Experts of a small language model: 2 picks a token, 9697 steps.
Below are experts of layer 6 (counted from 0) of a mixture-of-experts language model. Rows are named router (the router's row for the expert), gate (a neuron's input weights, with its number), up (a neuron's input weights, with its number) and show model dimensions 384-511. Each number is 128 + 24 x the weight over its row's rms, rounded and kept within 0 to 255. Numbers have three digits each.
After each expert's rows: a language model's description of what the expert responds to. This comes from a sample of Wikipedia text that the model never trained on.

# expert 29
router:114109096139123110139150130118129128168089075119152127101117125130130145131121136128103129156102075073134151114133139134127142168116134164121116116146146126129104145117163172111145093145149139113116138089131117096148105132096147126151134160127146104118128148110143127099124069096179083116145136111120136132126092093126155132127172135127127181132141137166131114065107149122090094160123
gate0:126139148132112126127114143117135088138151122150164121134135168148084131109166125133154147160183121113143112136121161170134113132124101144147116144166133113133123110127059149150125139136136107111113143091156176131102126141157129146130094117102130116140100131132081146130141093146107109111151092119069112098129100145120086132148114092144148129182152133117099127128161137132108114176121
up0:095098179162136104110183105141106097149122112107116123156121127101125167151124125118150101138142155105108148163131105132145118156141123098104093126112126096095163129159134141162134092133166150140181057146150137169139173152073166102176137176130161086111145104130140086096128140144142120113098124103140154098145113172140113117122104089124104153072107163135128147117133116123151097143169
gate1:119172117133153128164167126148141153142150115134125085141150098123149118115127147115097137149125144096117124200134113116150131116116144116136110117155144110081117143129145124160112170144143093125142114103101107102124147155136156140152115115112064123139135125118127126120095090118167137121126130096115131152117168166116120164187111099130111104133160124119129097150125130145127123112190
up1:142110141138134143161103165119087169082146119128117085135115136138104200116154111122115124117154107121153120137137119138125111086131123131100139157126114107112107106140128115083100085101127152108143133153130122145167167127123115130116122133078137120133158115146157115127112118164188161112151063099124131157127135141114139117163107089106128156121113134115134148134143112122141174142134
gate2:146131110131156133118120111151138122143130081128147092168139114154122105124101130126112140087116153137132132066135091131110150120132143093139116150137130121157124092102136164121091126140075133119136112073150085130119155109093144143171159176127133115091128157136120130141113061081155107131120149132137137145122143104108144096132122088161137161189153127084172137133105114138193148043129
up2:160120117140134115152140149082155140139124139147098135109140151131160124121106140143168102124093101097139118139162130143159119130163122156120084073078079153106111141129144129151159121138158135144102130089129125121142115102112146114156162136128127118094117146134098117154097118167141124162112102160153105113153195158136129137167147142116123129157101130112117110115112104112084105133092
gate3:116130097144095056133105108116108073143109117114120111140112165141125113133117113154133122129154110136151117117140102142140186149140095132114128114156138145152131135133098134146141166094107171147101159171143114141098131152076116118084127137117119102163076151084104136119137132122150141142111139132127101067110117112133128166120138132127149137148186163128136165108185086123126104142135
up3:146128099145142091154097125164134110131122066119105141122113124143117131154125096149117140115158156129107099124114116129132147114152146137102145105150129163162131123173117148096141141151138132117084130122181136156086169148118050158095103148090142113130139149099133161148106130150098153134123155161115120080080093136120123140147121127141181123149152133130147156119174092137151113104170
gate4:097127129103149123067153109104122174149173115157095118163100120154126080107123118097081131142093183162157122180147104159156135123130088146108102120136095147158110132128133124157140102124146164124114131069090096111097123121106139126139111084176140138135151135144160167136143146107136095133093114098148132087113094085120080150084117129126148093138135119189101118137129145110131057134152
up4:085120110072138094115095102166113140134149134164162107127124101103130110141128119107152134091104167092105101170092127156121140171146133149135142140151145136157120145097131127149200105142075076135147145142144125151123090115125146130119122133119119118130125139132089147137127173110094114122140124098136126077140150105131124133145103138147143104142147116142142145120069168120101110123150
gate5:109112165099115137143132124113127132129122148141183144119107086143134116101128137126127155127113144114121138170097165108137105067113119113089152153094121175098086132116111115146169184112116122120146119131109092103138107105105125117162155127121142105131153116139096113141141123085120093126140154164141089150082134116151097166158091126096134177131112146107149124181128128132122128109123
up5:105137116156135124090129124095145107154143054115125113144136178115117081108138112108074153139060130107166160150120139141136127119084138134126126130100194131119163088124189153154137167119156135123092132100120113098124114153111117119141119131113116129134120110114144128125138117096102114111093111114132127110151156156131178128147119099135109119130133166133111119102122140114100114085151
Description: Adjective and participle endings. Adjective- and participle-forming suffixes and whole adjectives such as -ed, -ical, -ated, known, public, well, early, active, often after was or be.

# expert 42
router:145121102118142083102122149125111137118113087124139134116125168116133142128131109132131111151088118089127157110107126104100130144153091117150087103128124106163080126111132135133145112157130146125117139094139131101138131131142164111162150137142160125100119153118134134086121129113169057128162137118155141119134097105100141134117175104097144197152166147147090125122093196108112096153106
gate0:162157183110120125143123105119163085125145090093131183143146180111106120117162102163119088103155129107124125151150093142119136100125165140111107143124112082111137131124152138081105140169115126099084126101147133103117158148138170174131147153092107137120131137152161190136085117140153132112142130174129145135098167168119137127121117120133147137149139113158104163120112127123133095136170
up0:066161093166131147074127167125109091134111116143100118106121095106111143132114095124155144125098154166108138128154117123122138116123136116166125126164145162126122081148136158142084155110140097141146140163145145170158113089127108100149149114122116085149163140150098119103124132109083117128113107166125124146154113117151125157108136135131091114135117160096138110111092110128112150114117
gate1:165112165130157166130101130150151158117134091069096144131108172117150153152165121167135083142160103088114119118109176111126168135124113085123100114110117151124105114135108142111162148157136160082107108078132145101125149067163121108119136152066150128110131124110106107133140112105145156147124178155167139158156136110155128122138106149173135156108113147140135103136073133109179121075123
up1:117093087181128164117140084159108123096127122126158135096109123134072129078083145114170108134087147118134145074152119145107107150148120166145165159165133127120122133104148130116136099116106126133128103124146158115090162115088115128121136112128134143154167138135125123145130178119086124107152136130111127130103137183072141153100146123121133115118142166150145121139141107141161168154120
gate2:088126146134164111127162146163154089163160124127123100124131134125125123115147149147126124169166139135086132158127111113120125118141158153108105152191118130154151151093151123129172122113223174171130127160147181126100124164091130123135126144154131108127131131129151115114160096110139128148160062132106143121135128171128089072099097144127131107100119112114152126115102141133061123123141
up2:121140127104136127125134155140128125115140117134133123123106104126170107110112166138108130165150154147115081172142116098184133104156147103127137171129116144138119150118125115127168141108169136130120052139114159131065107151075106145116141142157133125132088126163130118135201136102134130157155083114112139114148126140117083133082115108117132088127106091116133116148093100130128118097158
gate3:108120148120139102124148107109129091200130097136119115109159171194148148145093149151106139124129136150116103132147177097131111101153140140144134102177092111112139167087143163138142097136123131115175129140160143097094118120134096129122149108131124130157123187163136137091123100106144128124145151127150124130116145124130093119153125093129154137141150101132113132133092119127101121131110
up3:134118141149119129143138100134121184099105159096144155105122126110114121100144091117203099151107117104108143127096112147105131120118200098100150164068119142118090090135139125084135087141150066093111100126139110146154132139091147162112110154137164150128152152097122099140141139142149148135134123151128152111151148094110139133126149139113144094097139149111119120119131146105135141119108
gate4:112131096119120127101110112104097107126143124112149124140123116159111078131137126144062175123153111093134115152134153116156119141150101151133174174124134090128120126101151157114116170104158126120141131107134114136121090118119147128121162117128086125138139111151130139133162122139125105134118151108129137169106119156129124137110151113130103101164141121146090134126115146142130106138123
up4:139159143103135157127126109143134143136125142112127153118144157110160137104146115152152071129110149151101178135148061130125130076111142139109113128178107157134146176154088149170108120145131116133159108098126172096141171132139144113160077134129151147188115134137140174107100134144152153157165119147115153138132159102095145153138141123121167117082094126096136129110128084117115060121134
gate5:106076159132111123124149133143103122092157104132109137123151088120107077165145132072160112149125153158131112128116088124159142115152097128111168142147093119145145120155103155147110150104129136145127105102119138095138124087106116147104149148112149155125120150137131176093157130100090130128113121135126187108137128093145164124131180092154101189142152147099159120098093118112113128150167
up5:144116144131122138136130137177144136125159132122090136113132100126179101097136182091168111121124123144116143127103135176130145125111119161115141147090147171121101113133175116162142156129160139126123188113074162106097129119122128128156104096129101184148127093164110093113109118138147087139136121158103136145115161163153136087146147091160156128169112105152162137118129130093144096171129
Description: Coordinating conjunctions. The conjunctions and and or, and prepositions for, of and on, joining nouns or phrases, as in "Film and Television".

# expert 49
router:156100094129133116189152129139100149139120136102159118117134129143109123129149145139127107113126124093162141145136130103120141116069088127133101120150144118126106157123120185125159135176145112114100105136145132103086113122088166103128130169152143131134098105140129134073107117117138131108161151134128122127146121107119132137111150148074146101164166108161103110125121144116107089184119
gate0:126156095096121167083137133167128122124127153096111124123121132143097166134121126097102108141125127127131097159132153161146152146111108121105143117154087151140144105113108109187116076145141102124103153130125113159115172148123150118123097073124141137139117137124145156151129120110123107071138154163116150118160128129140175154112104113127123184193135136141139159139110133185145161126167
up0:098153136072168124157091144104141135150127123140117152109125134133135095115194154143123121110112142120136096122117137160103094138162123150174099126111135145127122139123110152101054137156103138097133151111143142103157125132145138132140164096132139146135106124116120148109154145170134147127135110103127121146127147147138129128155150181115164107127087111139136098155147159161127108177153
gate1:154127133106151100143128131157134139141105124134104107161158114117153146127116142108110158119156153172117151114121164115126136144136105145121118116135092090139118123090113145161114141122124124140127136168116157128060097098109103156147106117149129163108114181125166148094079119149142121119147128107128177148140164152070115107105143136073157135126123099150134140144130129127125130131118
up1:156160112140152112109138118145141160155130119175123114133159164128118115100165113124208099136075168122099121100167116139136133111133147133160106117077115116098136098153121116118168088101107131081103110114136083124160150157140091138088098132135104124142081083107155167087163130146151098114118123115111106104120143135155132127106110135185120136115130147150118146124138115110125079094162
gate2:134157113157090123135180156161150104152138113095124144070125129144103119143128157136126106141131125110102146095137123124142086128135133099158120178159078139110144137115107147129140181097150173173140106131121076143142126142105127121164117134120135188122130198111159109127136139113140117143136096110117102162160146090130130123127087152101155129143116143157156148144147135134173093106094
up2:138121163140106118103153126128136151168142141101119142114105128139142142151082123110146143135110152096136143120074135076128112127110129124126107182067106142128060141138095095080098139067108138125086125109123102117140130141125144151076118092127151092119128131076069143127107121144173074149149124150118125136102135102120149114129129145052207114150104133080112138126115129125141100105129
gate3:137098108137157140159189136110178093123128097156157168088117131099121113102153114086119185149090139155125124152122092123126123167095123113127147139113140139142123158133111154150179161118133119125187133197151140119080195141125118147150134173103175205092167171157145108134122104126132114132170144125096135156102163101091102144087124102116114130119148124135142131109138154114138148170092
up3:105139165121118176101081097159078186159119123109140116145110133126153153151084079127179105134146094122069125129123186096133123100133113123150123081135125159123138120102138156117129124117148099117125081105124118134144150132101149112142107092121146082131111136119127149084124106132183164140125107121181143091171132119118095110139145146117176119079087142097124116108118096175107115109153
gate4:126114083150143123147192157071124123140111146134114154111173152113127152146092144101137184131117136090126137139122087122136131134128135074148152147124114117162122087106100136128193114104098138116109101164146121107095151111093141125118142162152121123120127099102119139135116098140116156122113136101143137147135131116145120142155104119126124132098136086095118127127086142151129160130139
up4:085090136117144087155150128105103105161150133107110138127098106124109141157114133122171185161142132143112133122165113114139151099105099097129154158093105155158108135152113136175155130076166159142132124128102098144121084126098135102140122090126098099164125121123113093106148109112132146122152128104101105095122116156120152121165097126148116142117091118130084161147100184167095155112081
gate5:104110067159158110154164142158132097128142135153134168119150122126165131115126173153131117163148161099114138130149106140126135115123127152130112142165100138146129117156122113127141105114143141108129150118148113112139120117102118160144121143132120144115146093131152131137115081125159139172100143127116130098110127119124114126139090129132134130072135128103129156124150120123169125101160
up5:111119157123119208112120101086124117129120147145104110094107113156162096117139171117139163122159084081126151116099101174117085153142131103135147144147123120141101144168136131147097133138097144123124112160080172109127127174117068071103140102100155133134073152107132117157109147098147140081122114098081097127088114135140141131115138131149147129134122130096109093140161119135142112108133
Description: Pronouns and word middles. Subject pronouns and adverbs such as he, she, who, also, then, plus inner word pieces like le in Boulevard, ay in Umayyad, he in apartheid.

# expert 7
router:169164112161118136149124123123135136154114116121172162140168130129114156124120146153120133120064109071143136104119159127127114174147105115115138127123131126131107161113127124151143094193127159140154122096177127105140106142118166086131138133129158131117130132160132133118082089111151112128165126139109123126101084077169126104132161119104159198127159128160106120081082161125095099139138
gate0:143149130140126099102130111127126124108097118117134126140083125121142119139138152118138083110133141125124116108130110141111123116158103119128146130156157114167145148124150120128099144118139152119140069169111125125147133128159127128122112099136150114084091126122137182127130149123146088110140106177082129175165135129170121096131150151139089145118111125141110140120127140159146086166170
up0:149130140110164109125136098130109109128124162098127137152120115158110114108167150129145123127128118105104081145095117100108120121126104109099097078105062180130082165136104104107123142117143123168155136149112121170137116120159123149099176136151151122129124147154154143101150173102130115115140141093116104166130100144102170113134156114093145159120153154124131128106112145185122107152145
gate1:128149110126115113146160150124125143153144150132110120103156114134158151146115111131149098110116118110105127101135139157118126127086078110160167136114145103111158118097121103108131116110121164078095108106142130119075120138153151159145136120104128093058146125136114174109124125137119141087065118136098114106135093137098106134096158135129124127128143144144141131041111137181127141117099
up1:103150146102104113155147154122158110141103146116135136123136100111153167126156139163139124102113172156178136142151113176104133189098175145128126136114149136158138132146123174144119178112156129144138136146124138132125145162151138128163093147145125148094123081128179143130117092134121119130105133087113111107115163116083122127121092093132137145165117087105108122113133147124119142136117
gate2:093133137100108150115101154139171133128142115190147135143141113125154153168139138144139132110141137134078077156125073148149116152145157105133143131102080115150146104116142125135115104125103106187108132169150174101075131073099129154155176149165139150106101148141122133129089109093175113142119218123184121106128174158149129093116146102150167114155135092123076121119116126168133142138149
up2:168123103109094123140148161114133128082113141106126103124153089083119133162138143134122156121139134130175121095134096124155087127114095131136147112110128135113100074134159130082179106096122122121120160121113138127111180143138115182130155081163089118101094098093146121133126132104130128092127105181086097100141160123072125083102089123137129144127096124168084155195181122139148167113099
gate3:142148124118177099149116131113103130110134176123118169125129113126176080143103156141107135145159112098126114124105114135102161109125171138097101101113131092128136139146147205125155145127136162173098133158193170117178153133111061147100125143167152123124094173156159080109115108127120137143121132152094084130084119110131096116157110118108120113116127138107154146118134151131110132079106
up3:096122144122098125154069149145133134128124126120137117156126102124121082120132128116150153134109149128108138131085098130092098140113157101118105172177140105106152176117090146166112127128109106128102095123155118135168141150145127159086149100127105187210104144172122071144073101139132099104131089103109151194117114131095123189121163142134153128128086106119178115138105144122158101156115
gate4:150122156073158142162174121125146125172127133143137112098073089148090109148118111116162149101106104126197146163113171075125127126129089110160124143152125160100129156134122143107141112166116099171148138124154115129144156129110164149144163115118124114095094140116115144086136106156099133118120171119110114137111143104151209147161110132137106157135161109111126128095095152152147134144125
up4:162097128120116150134122132133120116138152088132143098135108117155159145149070100117145118112109094122177122161113185083153109125164097115141121155125154160111136187133141112173132112120118091159161134108123110085134103145113107152132170171110141087088077087117123116113177124105115122091162130155132114108106167108108132134146113135147115132113111119092114140143119104141115147151164
gate5:116111123157138106137111116144138106156114123100101133153121143119139140113104132116144163147110192135079113093132138158110062142111124094110142159145106106165123104126128124171157145126139092127158125188128098097149159133125108164133103148102077147140142152159138076135140162103129110105160140146148161121128155109126166130143147084102128139138123128122127162121162142108120137176131
up5:147099139165139105128183129160138112112080087154161146129146106120106157134136153133150130083139108153127139120101174122137124152125128144140160193131126114148088133122141125148178170093159136107148148174136162121149169128102086140126179132128108133117086093155139080150117138111123110186111143137108138131092113132110141139149133159139106159186120110084137082138160104141130149081134
Description: Mid-word syllable pieces. Word pieces inside words, often the second or third piece, such as ass in Cohasset, end in Agenda, and in Normandy, ent in concentration.

# expert 37
router:152144110139157119142155113108117147158092104100141139105149113106138127144142138149120107160085109108100156134133135107119124151149144107142090124129110151122103165100115161129127124108145121122149124098186127119125125116134140096126118128161148137074093128085137122092099117127148118111143134114140124147120096120129131107108160115067103169145153111144077143079106122134120121140126
gate0:134135149101156141146157121147106160133123122126098145155136117093141188104119119089111130098131149105133129152164125116138148135111107125143131120105136120150149108086105106126141132136131120144167163111109129152157129121168149162163095077136100159126102096101103135144130111120125111115086113118140109115118164114118109089110141099093106139095113133141126149082151124145108142125144
up0:116090145135128100180125131138110088175063120130158133167132116135108161098174136147117114139130087088161108080155159126161119166117154133137125132138114122116139192147141154110138096154118137097122147142123123140106105159158124137126134159134102106121154137083136104099124102124102078128079140120113148146139098074146141129121135119101120170111119117177071113141093129121099128105141
gate1:162134075172154160103190132133190172163104100170134121129146096140156139148118152134147162135147146147144132113130118126123119055152121091158159117129115097165111144115146129127111178138130095131141090115121139110148122128144107131150128092136126092157162133133149122105176111141110138144139119092117100127114098152167150102110163145094141149086120127122148077107121151128119101128139
up1:078153154099161127139093128126120099162128137114143125134114119165101119195138086135172121156156132136144146164127118092157066155136118078118083086130144116119168192125138159158118120134129143159121132124141130125153103153127139117120119173105122145089113124118153143116157085138147111101105144192142105103167084158119124121107158129158139124131096113119136129127115106149126163140136
gate2:145123087148132078131147117110168159144087109166189148118141054152085123152089137124157129102154135124147154128121135129116136133129146138153191100129113128158166119149157139139124095152209141135133138157128136142136165095120080123147094128141144167115169131110115095107129105139168111119151100184135101136111130104128135121087145133139136141154155162174094141137121123097115092109078
up2:136115139131102117098162156121146157120123141136162157150151076138110168151129146161163115102105125146140102132098068159111160125153159138116152137098124147095169140174102124103144106100129119132157108163145107129130143130132102136151123112118155150110116111166128115137137128164166111115134082156144131112087148148128146113103169087145131112092107160097130158132158118111144112118098
gate3:121115148122115104162139140131155085145123129142126079172163127164091157137082151113143166119145115153148133127126105123126103152125132099122135108146139097132159141125123124135170119114148132121103135126147149115108130138129160146107109131112136093097168115134118132099122149144157173110114098144114109112148108128132143134171107097112154137089103092114097116124118144059118133093098
up3:149131127131132105088117098097121130163112111139076134129133142138107089117144117099148143154163141108076178100154117151155134115127164159144163109074100158116126138100123108112104134121152097132067168085140153175117111147171150108090077095134127164106142086118124132151142153119154116061096118149127129109134135152127138104127094117136126155096146158074084103119117153124145122107153
gate4:093070086145144127083123136095169139140135120101115095085132134164142129134194123111137109123130092137123123161128160115142134122125129150147174151158110129123134123111125135142139115130125078133136092166156109127145093143099135132133135142071162144144156157083169136114082134093112130119081150119175094109150127127113137139150134142142126164135144108094151098116116107154125135147127
up4:147133089135116116099155130133133122146166108156146109102171142116157136141168141106161113146146099117126119181121144055151175126118099114113150124149124133131119121146151118186137115078118136136130103141097114140111151147133128099137151138110125145141063126106131141160092146098138149101116181146147097126140096085092129131165138124117114139105152130131155128158142108121112159135103
gate5:145136137159142128142108130136151114127087143185122137148119128118100104140112111145118147110144108169157129124125120089064131111110083122064071107124121101167122133105141134138121125142145142161069139087176103144104126160119179127106114102143112148117133124078180131145146102166137133163122107131122140135165176132155129116127149119129114158161150181158138113092177120116097110137156
up5:139124137101089158124136164099121098140090121110149183159092137123114132159090144140090135136091101144149130137170143156141113103115135126105160121157121162154108094118111133122106137128166141140112104147122136152172142143104162142142156184151082104142166089095155149119137144115097105108132095102117117130136127168106101178131121140161094167159168102195106120126117125116121139116120
Description: Of and linking words. Prepositions and linkers inside noun phrases, mostly of (Coat of arms, University of), also by, with, including, and list-opening hyphens.

# expert 36
router:134111116118129113096158115138128132154112108127133122109146116134112109105121145151101117135112102106116144117133128118142116148106139150135118142124126139148117141105141164147132127192151163138177115116158111128117144099123126117131128099132145138133126122115143105094143070122180104107181146130130173124120112112130141116118204113143139177131152112149099149066119168128082099160132
gate0:145110130159124152140131126148100115123088132135163151122152133154168157109122123122149105140160118168145158142089123114081133118147159074126142139151108088143138114155072125183098152121140163130133134147134104150145150123117095137094099115158111136119132102105126081114153134163127172063105162130148175157098120156134116139117096123141198075136117125100131092137131104147097198153123
up0:121164153122131113127144133149074121136069143137155098100119143113168150143097114182128148116143109124156131116099129163105167156130182127148134148143115097115125144144128100131124078127128132142126120134072126129135098096145117145114158105126120106131173129101084128129154125100116148099105144124151135157127155137138109117129144139134174131123111175113165118103127104103096164135167
gate1:097085124155087155122147126141164106145132109133098134124150143131151064125168159181172163171184118126096135105115144120130150116143120160131132120151123157135102151134128166165183063145157105129119117171142091100145106152083138066132133154141133107161142112133108106122127104122123118109142141121161177176168129137106146124141116126133163132118122165122170140125113161128133119133142
up1:116088121116080119120080123169157137136132131117135145156112094129091115159141104144139139139097114112137146117160147126169166125140141108144161150130132109152113175089132125128150166150180125160126143178118114128087149083158162151170171140140108161117168112104124136139175100108116129095113134140138171109144135129120198151125134125099118097153126148117134132122119139148105145145093
gate2:142069130166094109117101113092127104083148127122136147104114107135082115118102119128115150132124176145174135123167104135119115132092099124144101113120108151152140129164156139157139127137190139126117137114133107137117092158129124138095138125139131134083146123140136151117153134129158129155162119108164184131142107140116142156184126120139123133158124143142090107129111136098163111093109
up2:151154163105183111143132115124128173141109125130137073158125128141141132087126132131078153132143167103128126107112087105105113110149146189114125144120133115136144138112111124106089111117107150111121123115156098103127137126099082126135120119136094086129123173145139100138122125139121177130144112105076146125133135143099130093146083124154139163128136106133122161117149145124128145127114
gate3:138114120124109118144150169145102119097135082085175152077118158158139119142115090102151134132115087121085121095115134131128142106108150132150104129142155123144094146091105142104123080165092128146137110091177135124132110143192076100140155131121146103122092126103108101119115127107152129110148137113156123134154156131131085096125031122104115144128151131091111121095117141068094130137120
up3:070137094141120108129095140119152138143104143143116118160138128122111127119164157144123071147138149131126131179096181079145121156159094108134141125149076161121105134145132136135146145116156148146140163154109132097146099129098188118148153132180100157117133138106175150102109119130146110126088132169125091100156103139130182137126152143108116126162140120187114157141101110176124148142140
gate4:153135146136117174121112111128137167122142124181073102094096113175135118108127152137106098153139139139158118085119114134139122134128087131112105121150160138122127098097150097168126128131122094139154109117135123133081116151120098151159094110163122154106121128107099120129127131126110100109098144113123131115102134138147171157118111099092129182126139149133101138102140131106186118126131
up4:159143150145200112132155107135147132163188137143081130136131145152125131121130153123150147142073133102163132103115152142113107137119096119113147161126157147118156130085073125177082139167123098166084140158113136116131119127141156142132127149157085117137147152137123161163141150153136133180084122147130126098092139092106147084143096153117147145154136091090119148108141123113115091173129
gate5:119114118157147134097102160138091171154131124164161089139105181139140101146147130129099130137109106172123156103117148092159170139114123125125117162112122181076106126139120109182127126160133128153137117077103103113123111150119101106157103114119139149124121150134118147143151102118141123122116129128131118115127100118097112155155175089096148121184146127183105145170108130146170123102155
up5:108139110075153149119128064085128123094123169134133104129129110100108130146115195137135130152119112180142139131131132125146124100147154138125133108126165196161083109089148098145129081166119113108131122101143133150125140158085150139166139090141110135131151141087135178171124174163080144119085133130080101109073109177101116148112146121151151194119118142127144116107121100146145094107136
Description: Verb stems and endings. Verbs and their -ing or -ed endings in narrative prose, such as found, support, visited, killed, bombing.

# expert 4
router:131129105141133118174119135136143145156127119120111141104138127118125126121126115122121127159083115085146147134140138095111132150111123141123130139138146130151091134111160117120133093158152121126146130095125120115180111110126148109132134143140129125144103148096147121090125142131148086122128150134110163132158098112103146124092157120115151152147147137111110122136098139124089103127077
gate0:142116164150098145118104151092126123143147132151113137107132108097160176116135062124136113146091137103103156123142135174126119079107110068141118103126122123145093070156162125121093050154099142126112089140138109130127131170114126134118125123143098115122135108119151171105116145157141123137068146082175178110112094155144173142147121164081133140140122086104116097138131128092083104130161
up0:128121103165161121100130140158123096134126154117144088136145096187146103111146163163134139072151119111166101126109140098120102173157137177112109107133164104091146098135063110143099153133118125109135142147143118133107153139112102099177097118146124099132150142130105125139152140099146149108133136165133092144107144158133115135161123113150107129097144120133128155102140137145105114080113
gate1:105141104173123129107160136179123118099147089108130109155134155128124166157142129127142126181125147162123126087155124109121105157098140157164129156086142124107136167120141116108134154143144154151132179162139151124131120149139143055151116149135114101073148089134167112160100115125076107118106117114121104136190160128184163084132127124105152110138131129110123158139143118112118162126127
up1:053105137130110116118127125107133100156110128117157151138126189120146151111152129129140104145109143127085088145131141135074150151128173112183110137161142092114119109192134088162102148127132094155146104130090123132139087128183132117173128124110144095142109116122125160114130151140150131143141159127132121149108114135145117152122127099131122161171109131163102149121107177097127089150106
gate2:135111068119118135139123114137116130143103117146158129133109094114099167115102106138137126123125116152167107124138110099118124147135157142135113103114118154168166128145091140113136105169135111145161102128155076142150113124125141132147112139116111146102123080135122126132119130129098148101116069110145163123149134109161181193120126157125099143135085137123146136135168150126167161144114
up2:124094168189108171119107202156170150146137125132117107166105140087124130172120114099093094116112116110124122136153119119095140147122115079112150105147165113114136086158143127113145150131112140153148106086113102132103184162134149177130107163106151156186158159121125112095132137132112144138128138102123176166133131114121118152126121108095147093137151140153129108157162136121134147128130
gate3:115170123198112104140167140176125108124103147110115118137148139130150122057152119109152138102141087140087164100142101136118133167137124121149142158151128129141090119156161156108124131141096099136127184139156133137136122133145120146114118141144096090153127076098159170130131136141140108145126141108134125133146115094124160063136137119132127122106127122134114138182096121109119127131153
up3:135130136097058152115125148116131143154139152145152184125106112124112123131128183105135078120136115136140164171130159164101152138132154148120148083120128093131129128126169146089148116143181167127138131084117140115098165113120171121124181136110142157154137120098125102112104136187156122105161164150147125126074114103100138145104125086106105088125123105153139096129117159169118195149134
gate4:121163070094137140160111180129135106144114139098119129113104132106154095151206143114172177136134100105113086107132203148117166124125126127173122151173094167100134150165100106104114125126080148125139074090141124124140152113086130084121124111148122143152103096106137148133142162113136138104122116096139127102155152121181160115142119136137167137128139178107114120116108131106140081120122
up4:116130093131140145134143122145089111135188170110120124100141125163130142105098132151127127161174122166114153119112107150135102104149143138112100094131098119113127111129101112123132088135136111136128125114153132116140156109099123070134075093128159129131127132090110144132132129100147109135110151063140115167175087136108129143125085148118164100118181109136153130140078105143118106125139
gate5:134145104091125118142143129166131151107126105120119153110136108076145118150152096137103155119150106168108111113193120125126145085080125115128128097148123125160172130136124135148147134153160137151108149099103110163130101146158141141119142129170148140120114116123103131156109089093099121146116111115139093117124134121148108145122104106112107160137186170187095102149115146140153125136101
up5:161161119139135164157119134078135139144115134142131116124119182134130124092108122117165125114135133146126076146111105122097099130093099150150118130103133120125085098146133111148109105117127143129143180115131189178147115156157167076177160204158096122126122118108136143101099120147148081104138157112122077109140140154099104086125127103139133120109100129117120159129102135134122093152105
Description: Year prefixes, h-starts. First three digits of years such as 199, 201, 200 in dates and tables, plus word-initial h/H pieces (hospital, habitual).

# expert 57
router:148124120124146116123119086153124146132084102106138129115131135117110140094129083153123120148100129090113148123117091103102132125121112125129106115123124142128096136129135187123143099151118106125117121133150122099129130117131127087144150116122134117121121131115158138108107131122163110129130160128119145133132103105144151148125146108124116163151155123137086116082091185122129097147111
gate0:115120104173194144129127137125123142122191070112080098111105141133121116135160104143124148168135173086147170106109134111121128117120090122126114095123134128081169124077173113128093168155125152086104089084111127142130131106126139129130121119121131109128160168113146146103125113126090105109136108116123083086110124145151148102130130111126114137102104119074144092140147112128153134114166
up0:153132138104130153132087091129119081117183129133166170067098139109147092129159140129128118166111094063100112151138143140140125150138106146176112146108183126110134146111171100081095166143169146113117132120088099143115121164134147123180139123143145126062162153154137092131122126115097131107127125122131094151130144132109108162106122144116145137117094155114120124185115125137136110114146
gate1:115088099109103058167095072152143119136103128140127096152122115142166102118115105153169163148102099157122126149133114126179117158126114152107138114118103110162114113110111137090100094131134126118114119114139150119113116135106162123135150126097150105129112054127140128131108130125166130112143150096145118136140142096117125085105160099139146161127168121187111133100157107141127132134150
up1:107102128090113071134110134126187117137101121077120119116104119144137141135159138167155110134128125136113102124121130172093110152171112147125155138167079172170121181112095144119138105122140116107071108126121151117110126094126122153117123131105176115127103123121120147115118111134132096139166105116134127136112130128145134163095154111143154111121142073198139128100118161088127116135101
gate2:138090117124141166128149105094129089081104154152092104131131114145147118106058135157121112118102125177161150156093116129142095163115122100098155131113099126132094143117132118143144132109146133152129120155105151106148101131098142125058157120191095118133124146120123090128115136099127115133145074120092084178067130157093089116122163115148132145136105143136135121208151149065128137133138
up2:136158127114094197154146125076103118138133077122151140139154179155114119180138136151125144095161146099146116124181124130153120113137118171135128155141173111129184124118168120134165122167095140087145137127161103162104136088116157112131074160137149112109124108155171094099170129139153127166145149126102164104159149128154155134122113123072141130133108086063107166123093102176135120106122
gate3:115148160133086141132146141120109170136136100121114080133139125135103151124150119128109130143171168121132140089162138129101169108109154123132068214115125082098188162116131135140112150128108131101148141124109180097121168140133120111118143107132151137149155134180130148111140134119149181128155156103092171109175102128097129112090111174127114118134134157156197135161191116157130131130098
up3:131155128161151109099121141111164110122139145127154127146104114121131183157125112126135105164109135135107170116128145131177144150152098135115183090091132119156085074149157106113148114084147117143122147113109148099150103149137123117109122076149115107138123112115126139136157131101133084144129100125102161084119126152129137116121157126132149175145121143132123125127155127116114153145155
gate4:111115163087145064096129167123102149115138120104131179157104119118135111125089129134132146057132136107125119134148140151133161151135087119135147125126133120117128139111171146142142119125122149170130081117114127113107123095112138130169119113094164137130124080132137119145116121191092110064134149088143139139098166151083144124109130136135180113160106101141118119116122091142136159148180
up4:139154165164149115116139147115103151150109173086138110148121186107159140103128116161129109103137111129128111112111135141118135157110110112160147135135131083122121117148158122170119107152107087099129158133143149132104167179154129143109174135115134104150086119134114117132106139160109143104145130091120151154170138136099124114122124132145147086119083146129133183200114109084136107147171
gate5:092132136163141099105137114109156114133129139089096110124106090090128132139094095143091099146132156156165149104104142118096130115155098096105134123168173120164171130119105138181128092140119141169115142124126117121074127144122116188090102149140132101159093117108112141127164118126185131122144147111110157145140075124134102116100156109106128155123155117132136132116108147123122109150137
up5:116140130137135119107129122107147128129100158110145099152141129145155164098118138144123102134139122173151132090116103122078102124170092121094139137158141142157127103124111113173089084137125135147130148131137143124072157150144125180113116151147173125122120125113096141121133126135159123142125138131122163141125087135107110128133114119125108138099154117137131114118096100091145101143149
Description: Table column separators. Pipe characters separating cells in wiki tables of sports results, standings and statistics, plus some semicolons.